{"hidden_size": 128, "n_experts": 24, "beta2": 0.95}
Below are experts of layer 5 (counted from 0) of a mixture-of-experts language model. Rows are named router (the router's row for the expert), gate (a neuron's input weights, with its number), up (a neuron's input weights, with its number) and show model dimensions 96-127. Each number is 50 + 10 x the weight over its row's rms, rounded and kept within 0 to 99.
Before each expert's rows: a language model's description of what the expert responds to. This comes from a sample of Wikipedia text that the model never trained on.

# expert 12
What it handles: Name parts and connectors. Connecting and, hyphens, commas and common first names or surnames in name lists and tables, e.g. David, Smith, Williams-Brice, Singleton.
router:33 34 41 55 53 42 46 64 56 37 42 46 66 62 66 41 66 59 58 65 61 47 47 52 42 57 60 32 52 39 44 69
gate0:65 48 65 59 46 28 62 53 51 45 57 39 47 66 40 44 58 42 67 50 45 57 33 58 41 55 65 51 67 44 45 47
up0:52 53 34 43 46 52 15 59 59 38 42 52 57 41 51 69 43 62 28 56 60 71 29 55 67 48 44 48 43 26 41 51
gate1:28 56 59 50 42 44 50 41 42 46 55 43 70 50 62 49 59 40 61 50 33 47 43 38 40 59 52 36 49 43 42 68
up1:41 60 54 69 45 52 52 65 39 37 53 37 68 68 40 47 56 49 48 58 39 53 37 52 44 22 40 50 38 56 41 56
gate2:42 44 67 54 33 47 44 26 46 51 42 41 36 50 54 56 57 47 51 39 41 68 55 59 54 49 51 44 64 46 46 46
up2:66 41 46 43 62 61 44 63 42 59 53 47 61 63 45 52 56 50 65 68 58 32 49 53 49 40 58 39 34 50 49 46
gate3:51 47 34 53 48 50 47 49 40 44 56 46 54 51 48 38 56 66 44 60 61 58 52 52 40 61 58 55 38 31 64 56
up3:43 25 29 60 67 34 49 46 52 45 68 60 30 48 69 45 54 55 47 74 66 61 49 62 60 49 54 65 44 34 58 52
gate4:47 36 58 56 42 56 44 45 45 48 48 51 48 40 53 63 53 50 66 63 32 49 43 59 66 39 53 72 58 50 53 51
up4:56 62 59 39 42 49 45 58 53 42 47 34 62 57 63 47 58 59 46 54 68 54 56 50 33 52 47 22 36 61 49 30
gate5:45 33 52 50 44 48 59 49 26 42 45 53 41 49 55 41 51 50 47 56 70 41 56 37 53 48 34 58 67 50 59 67
up5:51 55 44 43 36 46 52 57 49 55 46 31 39 56 53 48 44 49 47 57 30 57 60 38 42 53 47 56 43 38 63 34
gate6:52 51 38 49 56 43 39 42 72 47 48 37 65 45 65 61 51 38 55 39 47 48 38 45 50 60 49 54 61 51 35 56
up6:42 42 44 40 64 42 49 50 50 53 65 49 48 55 45 31 44 36 63 49 35 54 48 30 62 56 63 62 75 42 53 58
gate7:56 51 37 25 51 79 61 49 69 35 54 56 60 43 70 54 55 45 59 48 26 45 45 44 62 57 60 41 57 56 52 66
up7:75 51 57 53 56 55 70 49 65 47 41 57 55 44 48 44 41 57 33 64 55 33 36 50 47 42 51 41 49 53 68 60
gate8:48 57 51 78 51 46 53 55 63 46 56 46 49 21 58 62 61 63 47 41 46 52 47 64 37 51 54 41 62 46 44 57
up8:46 69 47 42 36 35 57 63 47 63 70 57 44 50 67 41 47 55 45 59 40 53 47 48 31 57 55 58 41 46 60 54
gate9:50 50 49 44 61 50 44 66 47 70 39 37 55 50 52 45 59 33 58 59 55 59 55 51 38 64 53 64 52 59 48 55
up9:40 33 50 69 46 43 63 47 57 59 44 53 62 70 68 48 47 49 60 46 46 69 78 37 55 67 39 50 56 58 47 77
gate10:26 46 41 27 31 67 44 26 62 51 58 43 53 45 59 46 54 37 55 55 55 56 53 45 43 40 41 47 43 66 35 55
up10:56 54 60 48 46 54 14 60 48 62 50 59 28 65 58 53 46 56 63 54 33 55 65 54 54 55 42 51 62 34 55 52
gate11:35 41 50 53 48 59 43 54 60 39 52 53 47 54 63 44 72 52 45 40 73 44 41 50 54 38 53 66 42 22 63 28
up11:66 54 59 57 43 49 39 56 47 46 45 25 41 45 54 63 42 41 67 47 35 56 72 57 68 61 39 36 51 54 44 43
gate12:35 49 42 57 64 47 59 37 51 45 47 40 53 41 44 64 56 66 55 42 47 60 45 50 50 56 39 45 48 58 53 59
up12:47 50 45 49 67 35 43 39 57 53 42 59 40 55 58 68 44 49 46 45 34 59 49 35 50 53 31 42 45 60 64 52
gate13:50 40 61 55 43 51 47 59 55 41 56 50 74 47 42 51 57 41 61 69 50 59 46 64 43 54 58 53 49 54 37 43
up13:49 43 66 57 52 56 68 50 51 69 57 51 60 42 38 44 47 37 37 50 67 47 59 57 45 37 47 51 59 56 47 46
gate14:35 37 39 58 59 43 45 47 50 36 60 58 48 49 52 50 61 34 61 33 43 34 59 46 31 57 38 51 51 58 56 48
up14:63 41 47 59 49 53 54 59 56 55 31 51 50 62 85 47 47 66 55 50 60 42 46 64 54 52 50 43 56 47 49 56
gate15:42 54 75 46 43 51 46 45 50 74 45 36 45 40 51 53 56 37 50 50 43 53 54 53 56 28 52 45 47 49 40 55
up15:66 77 43 68 33 52 58 52 61 47 44 36 41 55 59 54 47 54 35 58 46 51 46 37 47 64 54 53 48 36 59 52
gate16:51 69 38 33 55 31 52 42 51 52 63 72 41 45 56 47 68 55 46 65 50 62 53 40 55 53 70 53 73 50 46 49
up16:42 63 53 41 37 25 61 48 51 61 47 60 37 36 51 41 63 42 41 66 44 57 47 43 62 53 40 48 62 45 42 39
gate17:48 66 51 40 56 49 39 54 46 39 43 43 57 71 55 50 50 53 55 54 40 46 52 39 38 32 40 29 55 48 60 64
up17:53 59 58 56 45 46 34 55 30 42 49 42 49 65 57 54 51 50 48 37 37 41 47 34 41 20 42 54 58 65 52 51
gate18:47 47 40 68 52 45 66 62 55 37 52 60 38 55 60 43 68 50 61 50 59 53 45 47 64 49 54 34 45 39 61 71
up18:63 52 55 18 46 41 56 47 43 46 33 47 68 31 48 52 50 46 32 59 45 48 47 52 36 58 45 63 55 65 47 46
gate19:67 46 47 47 46 45 73 50 79 29 43 48 40 53 52 39 64 41 48 44 40 54 38 62 49 55 46 42 71 55 59 49
up19:60 42 45 38 39 59 49 42 65 37 48 56 45 45 60 32 50 42 58 67 45 60 51 49 37 47 43 42 52 50 64 48
gate20:59 53 31 56 46 60 51 64 55 39 44 34 53 39 60 51 61 42 57 61 60 48 71 53 47 62 45 34 51 50 36 69
up20:54 58 43 48 40 54 55 63 42 55 46 65 57 55 62 39 44 35 56 54 57 51 57 47 47 69 59 31 45 57 42 48
gate21:55 50 62 63 39 43 51 55 54 46 59 68 54 61 63 47 77 55 55 53 52 66 56 61 57 72 36 42 53 56 50 39
up21:63 45 44 52 62 35 48 63 48 51 52 37 51 64 56 50 46 45 58 50 61 37 52 48 43 34 60 54 48 47 61 50
gate22:60 44 43 46 48 51 39 57 31 48 30 52 67 61 57 45 51 60 58 50 57 41 53 48 54 43 49 41 64 50 66 48
up22:50 70 66 39 42 59 54 42 63 73 43 44 50 54 46 52 47 58 51 45 51 60 31 71 61 71 44 51 55 61 41 50
gate23:53 46 49 49 45 37 59 41 56 47 55 47 62 46 49 47 58 48 41 52 49 36 49 58 48 41 51 45 47 60 53 52
up23:55 59 49 68 50 42 54 58 55 51 44 39 37 47 44 56 75 63 65 41 50 56 60 64 43 54 33 56 44 65 49 55
gate24:54 54 58 41 45 64 46 47 71 26 33 48 25 49 41 54 54 46 56 23 54 43 50 53 49 45 60 39 58 62 44 50
up24:39 52 43 53 72 47 62 41 40 54 57 52 50 52 57 41 62 52 63 53 38 41 45 45 62 68 30 45 41 40 64 52
gate25:53 65 70 54 52 42 48 53 40 59 51 48 35 36 71 63 55 45 52 53 63 37 51 51 56 55 62 56 61 57 43 47
up25:45 45 53 53 53 59 64 49 41 60 66 47 39 50 27 59 49 29 51 64 42 47 51 48 46 45 62 36 42 45 41 40
gate26:43 38 59 50 65 47 49 63 49 62 26 42 40 47 61 62 58 38 56 42 60 45 53 63 54 51 43 51 64 39 56 55
up26:59 62 35 55 43 64 50 42 58 40 56 55 54 65 47 44 48 74 49 52 31 52 48 50 76 62 71 49 46 56 46 51
gate27:53 40 52 37 35 53 46 64 57 43 58 43 59 27 62 48 50 47 58 44 33 56 32 38 23 58 61 49 37 41 64 76
up27:51 56 48 70 62 58 62 51 41 45 49 58 54 66 25 59 47 42 47 46 47 55 60 64 68 69 36 59 52 62 35 29
gate28:35 44 31 64 66 46 50 35 44 30 54 69 52 53 47 62 46 48 52 44 51 41 51 37 45 29 55 62 51 55 65 45
up28:24 52 54 53 41 64 38 43 36 62 37 40 65 53 46 42 44 45 37 60 48 26 45 58 49 58 44 62 66 51 44 43
gate29:44 66 55 49 44 60 50 49 79 49 49 70 45 47 65 47 47 74 57 59 70 53 56 39 51 60 42 48 55 41 43 51
up29:44 64 40 62 38 54 64 53 43 46 39 58 53 57 43 58 20 56 59 47 47 43 53 22 52 52 49 57 47 51 50 76
gate30:31 55 49 56 64 68 61 58 51 37 51 53 50 51 57 46 58 44 30 58 53 50 65 46 36 36 44 49 39 56 53 51
up30:36 64 37 47 45 61 62 60 40 42 63 63 45 50 45 44 49 43 45 59 62 60 62 44 45 43 51 55 42 50 74 57
gate31:48 52 36 59 46 44 52 46 53 41 41 44 56 48 60 53 45 48 37 46 47 64 37 45 51 33 71 49 55 50 39 57
up31:56 52 67 39 44 51 55 49 35 45 52 55 40 50 43 39 62 56 62 50 52 41 56 65 46 46 54 56 45 42 44 40
gate32:60 31 49 43 59 63 59 58 54 58 39 65 43 55 68 56 60 49 66 55 66 57 39 44 37 64 46 52 50 42 46 52
up32:60 30 51 41 58 48 59 58 41 56 32 54 47 61 66 63 46 44 57 47 59 52 31 42 50 46 50 59 32 52 46 48

# expert 5
What it handles: Closing punctuation, table separators. Sentence-ending periods, commas, closing parentheses and quotes, table pipes, and word stems like announc, collabor; also ISBN and award words Won, Nominated.
router:40 36 44 56 60 44 43 60 51 38 40 40 61 62 62 29 65 61 60 62 61 42 42 55 42 58 62 33 51 36 38 56
gate0:66 29 47 63 46 42 50 44 53 44 39 49 49 56 39 42 53 54 51 55 51 46 52 51 46 45 58 69 52 43 60 56
up0:35 37 45 31 75 61 47 52 43 68 37 48 51 66 54 58 37 52 56 59 41 54 63 56 52 48 45 60 41 33 53 35
gate1:57 24 52 60 38 64 40 55 56 49 49 57 59 66 40 42 51 53 53 68 48 43 37 78 38 46 48 48 50 63 27 43
up1:60 69 54 49 78 43 58 47 55 50 30 49 35 32 54 64 53 60 60 47 56 64 54 41 56 52 44 51 55 39 75 57
gate2:52 52 49 39 63 58 34 45 63 62 48 54 43 41 49 43 50 51 59 34 65 47 58 57 35 50 56 60 54 54 33 47
up2:67 57 63 57 61 53 48 50 41 40 57 46 52 46 39 27 56 43 73 46 52 57 60 57 46 45 40 63 65 58 41 58
gate3:57 36 50 49 39 61 37 40 35 46 66 44 41 29 53 53 48 49 46 44 53 32 55 46 33 67 52 49 57 56 51 40
up3:67 75 60 59 55 41 63 51 46 50 29 45 60 51 27 53 44 49 43 49 34 33 51 43 39 66 60 56 33 37 49 60
gate4:58 40 58 47 58 62 52 33 39 60 56 65 58 54 47 58 57 42 41 34 46 43 39 33 58 54 70 32 41 53 51 47
up4:70 56 41 44 55 48 47 58 52 53 34 51 47 38 61 68 45 48 46 40 58 41 78 54 35 58 41 64 59 33 46 47
gate5:64 40 53 46 55 48 39 50 43 49 54 35 49 46 67 48 66 30 37 35 38 37 35 41 47 38 48 52 55 44 73 63
up5:53 50 56 36 40 59 44 50 55 67 65 59 60 47 52 67 58 45 54 44 33 40 77 43 52 53 52 44 58 66 68 49
gate6:55 38 56 58 64 40 34 54 52 53 45 50 77 52 38 46 56 60 47 44 40 40 44 65 55 40 57 48 49 29 52 54
up6:55 48 44 72 64 41 55 49 54 61 45 32 68 49 29 47 48 45 42 52 27 55 33 61 56 32 52 49 80 43 43 50
gate7:60 47 65 60 62 57 47 58 68 51 45 55 56 41 62 59 57 30 49 58 68 53 48 66 60 49 76 44 55 54 53 52
up7:33 53 47 46 75 50 40 48 75 33 65 74 57 48 55 52 45 47 53 41 65 34 46 50 47 62 62 51 43 39 54 62
gate8:40 36 49 57 60 58 52 63 67 51 36 60 41 55 55 46 44 65 55 60 39 54 37 38 53 40 71 30 47 54 51 52
up8:69 46 50 61 57 72 47 39 49 69 50 57 52 60 52 43 38 35 48 35 40 55 61 43 58 56 47 38 58 43 52 44
gate9:68 54 68 52 51 31 42 49 67 56 48 62 60 48 54 56 49 49 59 51 59 48 43 47 50 50 47 29 51 66 58 52
up9:12 56 35 59 46 60 69 49 55 40 47 31 50 48 40 52 36 47 65 39 45 54 48 59 50 52 51 50 58 41 45 57
gate10:45 47 36 43 61 53 57 53 62 70 46 42 38 47 42 53 48 58 57 32 49 48 48 56 37 52 59 42 54 46 55 54
up10:53 37 42 37 62 70 61 48 51 59 54 51 54 47 52 57 37 45 74 58 52 34 54 33 62 47 41 30 65 52 55 36
gate11:47 61 51 54 56 44 47 57 41 43 34 54 67 47 35 39 53 80 67 61 48 52 36 57 51 43 57 44 36 52 32 45
up11:43 64 56 49 42 47 62 52 40 48 29 44 50 45 28 32 46 68 82 49 53 43 40 49 64 49 51 61 32 56 39 51
gate12:41 42 52 46 57 53 35 54 55 54 55 38 53 75 65 56 52 37 49 53 59 61 38 41 38 40 53 52 58 46 64 48
up12:57 51 51 49 60 51 52 34 38 48 44 52 58 51 41 45 55 56 63 54 47 42 52 61 45 61 44 28 65 69 56 57
gate13:56 68 52 36 65 67 55 49 49 48 38 61 60 52 47 45 39 64 64 49 51 37 41 43 53 58 52 37 61 26 43 59
up13:45 43 55 41 64 51 55 54 54 70 43 52 45 52 63 47 32 53 50 70 42 56 35 51 55 51 48 53 46 75 54 59
gate14:40 45 46 61 53 54 37 48 49 42 37 62 45 73 42 40 41 48 47 51 48 59 31 62 53 51 49 46 53 44 43 60
up14:54 41 61 52 54 33 70 57 42 57 58 39 47 47 55 52 51 51 50 34 69 53 36 52 56 45 53 45 47 49 63 64
gate15:42 63 42 54 39 49 55 53 54 49 58 63 55 50 47 47 61 43 49 47 39 34 51 52 45 46 42 57 57 52 61 54
up15:56 31 57 54 55 46 40 54 52 46 38 44 53 40 61 41 56 48 54 51 49 60 40 59 37 49 68 24 61 38 28 39
gate16:60 18 43 66 59 50 48 56 48 50 45 36 59 57 43 48 52 56 53 59 33 56 38 53 69 56 47 43 27 54 23 49
up16:47 39 43 84 41 64 52 60 52 66 63 36 63 47 50 34 52 42 63 48 51 62 62 66 52 36 59 61 55 42 42 49
gate17:62 45 44 66 60 43 49 59 59 51 65 48 50 49 68 54 74 54 58 57 49 46 59 63 64 46 52 35 41 36 44 56
up17:37 56 43 44 42 62 42 54 46 45 58 58 64 53 41 57 60 54 55 64 56 54 47 49 43 54 42 49 54 53 65 54
gate18:64 45 56 50 44 64 60 52 46 43 34 61 55 59 56 40 64 34 59 51 56 44 54 59 49 43 50 35 64 50 47 39
up18:33 50 37 63 52 41 34 45 48 56 54 34 49 33 52 49 58 72 35 44 54 47 42 54 46 44 54 59 49 51 50 46
gate19:56 52 54 43 47 63 37 44 61 48 36 45 34 42 50 65 46 64 50 49 50 60 44 52 49 68 55 38 13 50 30 61
up19:48 48 47 65 34 45 51 56 59 39 42 51 55 67 58 52 39 52 43 47 55 58 37 59 34 48 61 40 46 57 40 52
gate20:64 33 44 56 46 62 49 43 68 47 64 51 65 51 55 34 55 61 45 58 43 41 38 60 44 46 76 32 44 53 38 57
up20:55 38 57 57 51 52 48 38 62 35 59 58 56 57 49 46 58 61 42 53 32 40 34 65 52 55 66 57 47 59 52 64
gate21:48 64 37 42 48 52 61 40 42 39 66 48 70 51 58 38 57 36 33 51 47 58 55 61 47 40 51 31 50 40 53 59
up21:47 58 41 51 53 45 56 35 40 54 52 51 68 46 43 50 61 40 41 36 58 55 60 58 50 48 56 62 60 51 45 61
gate22:47 48 42 40 45 32 40 57 58 47 47 50 59 46 60 59 41 42 45 66 34 42 38 41 48 56 47 46 43 50 55 51
up22:49 55 27 47 40 31 51 57 63 66 54 48 51 51 56 58 38 43 32 48 29 36 55 44 65 50 41 59 52 61 35 39
gate23:47 58 49 54 49 46 55 50 66 49 53 61 72 50 44 35 56 58 46 64 40 65 44 47 51 55 53 51 45 38 44 28
up23:54 37 46 37 45 52 27 49 51 60 40 30 46 47 56 35 64 36 69 57 59 60 54 48 54 38 52 52 33 51 47 42
gate24:57 26 56 49 54 64 48 60 54 25 48 55 48 52 66 54 40 55 43 44 47 48 48 52 43 57 45 30 41 55 50 42
up24:48 64 44 65 51 62 66 42 47 22 56 54 47 49 52 65 43 50 31 52 43 46 69 34 53 68 57 42 45 54 51 51
gate25:15 48 62 46 66 43 54 44 56 40 51 52 34 42 61 54 53 56 65 58 49 50 46 57 49 35 72 51 46 48 70 55
up25:42 39 50 55 59 44 36 40 51 62 43 52 53 68 46 58 47 35 58 70 38 68 41 58 58 58 45 59 36 69 55 61
gate26:43 52 67 51 49 55 39 49 30 46 43 53 58 51 38 40 46 52 54 51 46 64 40 32 38 35 44 49 37 56 32 43
up26:43 44 53 33 55 60 62 67 43 47 46 64 58 53 45 55 41 48 51 52 44 56 41 47 36 36 55 50 41 74 29 55
gate27:42 47 42 44 55 62 41 58 62 65 61 49 41 42 48 58 67 75 64 59 45 55 56 45 42 67 39 39 38 30 43 52
up27:39 58 59 53 48 51 38 60 44 52 49 45 55 48 58 45 45 47 46 52 47 64 47 53 42 51 61 49 47 56 49 49
gate28:47 45 56 64 46 60 57 39 54 55 62 35 63 55 46 43 46 39 45 43 43 40 29 68 54 51 52 47 67 29 46 45
up28:61 45 54 49 57 43 51 35 52 41 59 29 50 57 54 41 50 53 51 43 47 62 57 57 51 59 59 38 27 51 49 39
gate29:50 51 49 38 55 46 37 63 46 33 25 50 66 56 40 50 49 46 48 57 59 54 48 67 56 49 43 63 48 58 50 30
up29:46 47 52 44 35 43 47 43 38 55 60 58 53 45 60 34 41 59 55 47 58 57 48 34 49 67 53 31 45 37 48 50
gate30:64 45 42 46 51 37 60 53 71 68 43 47 43 28 34 72 53 51 41 66 60 39 42 55 65 55 41 45 59 57 32 33
up30:40 62 61 47 45 73 50 49 38 45 37 52 49 53 69 36 52 52 46 44 40 66 51 46 35 49 53 36 41 52 47 57
gate31:63 39 67 42 32 63 44 54 57 53 50 41 40 51 61 32 49 57 37 61 54 62 41 54 42 63 54 45 51 46 60 53
up31:43 43 42 59 62 37 55 39 49 37 51 56 41 48 49 70 69 63 54 55 54 38 55 69 60 41 39 55 44 32 38 53
gate32:59 40 67 45 46 67 46 49 47 51 52 67 48 54 46 62 71 55 39 53 56 50 39 57 63 66 53 56 65 45 45 41
up32:74 49 24 44 44 62 34 59 52 68 47 53 34 51 60 59 46 67 61 36 49 62 30 39 35 41 63 50 51 50 39 58

# expert 19
What it handles: Name-ending pieces and connectors. Final pieces of foreign or personal names, such as los, Edgar, Abdul, plus commas and prepositions like in, on, de between phrases.
router:47 38 39 57 53 44 55 66 53 39 43 45 48 70 60 36 64 64 62 67 47 43 49 53 52 55 56 34 54 34 52 55
gate0:81 49 35 64 61 52 56 48 62 47 44 48 49 65 48 72 51 62 49 53 51 40 39 28 37 47 41 53 51 77 54 59
up0:48 47 37 52 60 31 38 43 53 44 50 43 41 46 52 48 58 44 67 54 58 53 50 54 65 54 55 59 40 31 50 50
gate1:72 47 53 43 46 40 39 63 57 55 47 59 52 49 57 45 46 59 61 64 69 36 46 57 50 46 61 54 60 63 50 52
up1:53 46 52 35 41 39 38 33 55 54 60 71 55 49 47 47 50 42 50 57 66 39 51 56 56 34 61 49 49 69 50 51
gate2:53 27 32 49 56 55 37 65 38 64 51 59 57 38 46 51 57 64 63 45 63 71 67 53 58 46 55 47 60 55 71 60
up2:31 42 52 41 48 52 44 43 44 54 47 41 46 45 31 47 54 50 38 47 60 40 68 51 44 33 36 46 50 40 59 49
gate3:58 48 50 58 53 47 63 47 53 47 46 50 65 49 29 49 55 54 42 44 35 62 58 55 42 64 73 40 48 37 41 47
up3:34 49 64 40 54 53 49 40 53 47 38 33 64 40 37 53 57 55 59 66 48 49 42 54 59 53 42 55 43 69 66 51
gate4:60 45 58 42 42 58 46 55 50 32 56 65 61 62 52 57 50 47 47 59 44 28 48 45 67 49 45 47 51 68 54 61
up4:58 56 61 46 45 60 41 47 45 47 52 73 43 55 61 53 55 58 50 62 39 38 53 50 60 52 47 53 58 70 55 56
gate5:37 48 59 60 55 47 46 71 47 43 63 62 52 59 52 40 64 43 63 73 46 44 54 47 63 42 63 48 38 31 47 42
up5:52 50 55 36 41 48 42 44 54 58 24 46 55 41 40 45 45 42 42 27 55 51 65 55 40 56 29 51 53 67 61 45
gate6:46 44 55 64 39 52 47 42 54 50 47 54 60 59 46 70 55 57 43 58 51 72 51 32 50 46 55 47 46 37 50 75
up6:45 55 53 55 43 50 57 42 57 30 52 46 48 59 48 62 58 39 59 64 45 39 50 59 69 45 66 65 58 53 57 68
gate7:56 59 54 43 55 41 59 47 43 44 51 39 29 36 44 61 48 59 76 57 31 41 41 55 50 34 61 40 59 54 57 41
up7:61 38 63 59 50 57 39 50 65 59 46 44 68 56 42 44 51 58 44 39 43 49 56 29 47 58 50 51 44 40 25 48
gate8:39 42 53 48 56 53 51 36 57 41 69 53 45 67 54 43 74 49 42 45 43 57 48 44 55 54 49 57 62 48 55 36
up8:50 44 46 52 63 45 61 36 70 53 60 55 49 49 52 44 54 63 46 60 24 64 55 52 48 34 49 50 35 44 52 49
gate9:60 51 51 49 56 51 53 38 40 45 54 51 42 62 53 38 55 47 49 58 40 42 45 69 35 38 37 37 70 36 50 53
up9:61 59 41 47 54 62 39 30 53 50 49 54 55 36 48 48 56 40 26 69 48 45 43 38 53 59 43 46 53 52 60 55
gate10:52 50 39 44 34 43 41 53 53 47 51 43 48 49 57 34 46 52 63 47 30 49 51 59 57 58 51 46 48 40 42 55
up10:44 63 62 52 45 62 46 52 38 38 59 45 43 43 50 46 37 63 42 48 47 52 44 58 64 58 43 50 42 36 49 66
gate11:34 32 42 40 47 48 38 55 46 66 49 44 32 36 53 64 57 66 62 45 33 51 50 41 56 44 42 40 52 40 68 43
up11:52 65 60 42 44 54 69 47 80 53 39 50 54 61 48 42 54 25 38 55 59 40 51 54 58 48 59 73 55 53 37 59
gate12:66 47 40 50 65 57 64 50 51 54 48 43 55 34 47 36 64 53 57 50 25 58 34 56 64 61 47 38 34 40 62 57
up12:52 47 57 60 46 34 37 71 56 48 57 34 48 54 45 55 40 49 57 66 58 49 58 57 36 61 75 36 71 42 49 45
gate13:48 39 68 69 53 50 49 46 65 62 33 52 50 63 57 50 60 51 62 49 44 33 46 41 53 57 32 49 54 62 38 53
up13:50 56 59 48 38 61 55 47 63 56 49 45 36 44 39 61 52 39 30 49 63 54 52 65 53 54 55 56 63 34 51 55
gate14:35 42 51 68 48 45 43 44 49 35 48 39 45 48 67 42 49 35 53 51 54 42 57 70 53 52 79 46 52 49 51 41
up14:49 54 44 46 39 51 68 44 48 64 68 52 72 41 57 58 67 50 66 34 53 49 40 55 58 58 32 58 42 44 57 43
gate15:61 63 32 71 47 56 55 56 43 63 48 63 40 42 50 42 44 50 76 43 44 45 36 58 60 47 46 52 61 50 38 54
up15:53 43 47 43 34 35 69 51 48 52 57 44 48 60 35 44 55 58 43 42 39 61 60 31 52 57 53 47 48 46 42 39
gate16:53 50 69 59 54 34 69 56 56 59 63 50 65 43 47 55 47 45 49 54 53 46 53 41 48 58 58 50 37 32 38 65
up16:59 51 38 54 53 65 47 39 51 46 34 40 50 55 65 45 63 63 50 37 57 59 44 63 58 51 38 49 39 64 55 38
gate17:46 34 55 39 55 50 49 71 44 60 35 47 38 58 61 66 65 39 48 73 65 40 50 44 46 48 55 35 44 65 36 48
up17:55 45 53 51 66 60 49 56 39 57 46 41 29 42 48 56 38 35 42 65 59 47 70 64 37 45 43 41 44 80 44 42
gate18:40 38 50 63 55 53 63 59 57 48 40 43 35 57 63 60 55 45 46 67 53 51 44 51 45 56 72 34 55 38 58 51
up18:49 52 49 58 61 50 80 60 75 59 47 50 56 45 53 58 61 50 49 39 56 57 48 48 63 64 46 31 72 42 64 42
gate19:55 68 58 48 55 47 55 46 56 31 50 53 36 51 31 60 60 44 64 47 49 35 63 60 56 54 45 35 58 44 46 51
up19:63 69 49 69 40 55 50 49 62 58 58 69 56 59 47 46 52 41 43 54 68 66 45 44 57 52 43 43 37 42 54 53
gate20:47 59 54 61 43 54 64 54 38 40 37 49 46 59 48 43 47 43 43 72 60 47 59 50 40 36 61 45 56 57 47 61
up20:46 71 46 51 36 52 47 63 45 54 27 41 46 43 46 45 52 41 50 59 63 62 61 44 53 35 59 59 49 73 48 45
gate21:63 40 52 52 50 47 38 38 51 54 48 52 26 61 54 38 57 52 57 50 54 52 55 64 73 62 41 26 69 44 53 46
up21:57 47 53 54 39 57 37 43 41 64 51 49 33 49 53 42 42 45 49 50 71 58 55 62 77 59 48 41 59 50 54 47
gate22:57 45 45 53 63 34 31 40 45 23 42 51 49 46 52 64 47 64 62 58 52 50 42 63 52 39 34 66 73 55 50 57
up22:44 67 62 63 31 65 48 43 57 63 39 58 47 51 48 35 53 48 34 50 67 53 54 39 61 63 59 50 29 40 50 40
gate23:63 44 45 44 55 46 57 47 49 42 47 36 72 41 39 43 35 55 59 57 58 49 48 51 64 40 54 46 57 61 56 48
up23:38 50 55 38 47 47 58 61 58 49 44 62 59 23 38 50 36 48 62 39 44 51 33 35 56 49 47 64 62 66 57 63
gate24:54 45 45 52 51 35 47 44 53 47 67 38 51 55 60 41 68 54 61 59 39 35 57 45 60 60 37 51 48 38 50 51
up24:36 51 36 42 46 51 54 39 48 51 70 38 51 56 60 49 38 59 50 58 48 67 48 36 68 57 62 40 56 54 42 54
gate25:47 50 57 55 61 56 55 38 42 39 41 47 51 58 43 53 45 53 53 47 46 57 21 27 46 65 43 47 50 46 56 45
up25:52 52 45 56 27 27 43 66 45 66 39 54 54 53 48 48 58 46 23 53 46 54 45 47 40 48 40 58 45 55 59 34
gate26:39 55 60 50 56 46 63 48 61 47 33 44 30 53 48 49 38 50 32 54 59 48 39 51 50 40 53 63 57 61 33 58
up26:57 57 51 32 47 49 52 49 58 52 56 48 58 41 53 43 53 61 67 42 58 56 57 52 55 70 26 40 45 41 72 52
gate27:50 52 53 43 61 47 47 46 43 37 49 47 46 49 53 52 50 54 42 51 56 55 46 50 51 42 69 51 66 49 44 44
up27:37 64 58 42 74 52 44 47 37 55 59 38 49 30 56 59 44 44 37 63 61 53 49 47 61 54 66 59 49 49 54 53
gate28:47 44 42 42 40 35 60 37 62 52 68 56 57 50 51 43 52 42 55 59 53 20 48 52 45 50 44 32 49 55 39 57
up28:44 64 43 67 38 46 64 30 40 43 50 63 43 47 39 43 40 52 39 59 61 43 45 66 43 44 44 61 52 48 49 69
gate29:43 24 46 65 57 51 60 70 42 24 38 42 54 59 46 35 44 39 48 49 59 42 43 50 43 64 64 52 44 50 67 43
up29:45 55 44 39 40 51 42 48 47 51 54 49 41 69 45 57 53 47 48 35 64 54 55 52 42 60 47 46 51 48 45 51
gate30:52 34 49 60 53 49 38 60 42 57 44 27 38 62 48 54 57 55 62 36 45 52 49 43 41 49 70 60 47 42 53 55
up30:39 41 43 60 43 45 56 63 45 49 41 24 42 62 62 52 41 50 43 49 55 49 65 68 60 54 53 56 42 62 36 47
gate31:44 27 68 52 53 42 60 48 42 62 41 45 51 67 52 50 70 70 32 37 53 57 39 49 54 42 43 34 54 51 54 44
up31:57 62 47 51 45 53 40 47 52 44 52 52 52 20 57 42 49 45 63 63 49 50 73 47 50 51 71 51 51 53 54 62
gate32:53 43 42 64 53 35 36 51 52 29 43 53 43 59 45 60 51 46 48 64 42 37 42 44 57 34 66 47 45 66 41 44
up32:47 55 51 31 44 54 46 46 60 54 54 53 48 43 62 61 58 55 48 41 58 46 56 79 37 66 50 50 49 19 42 58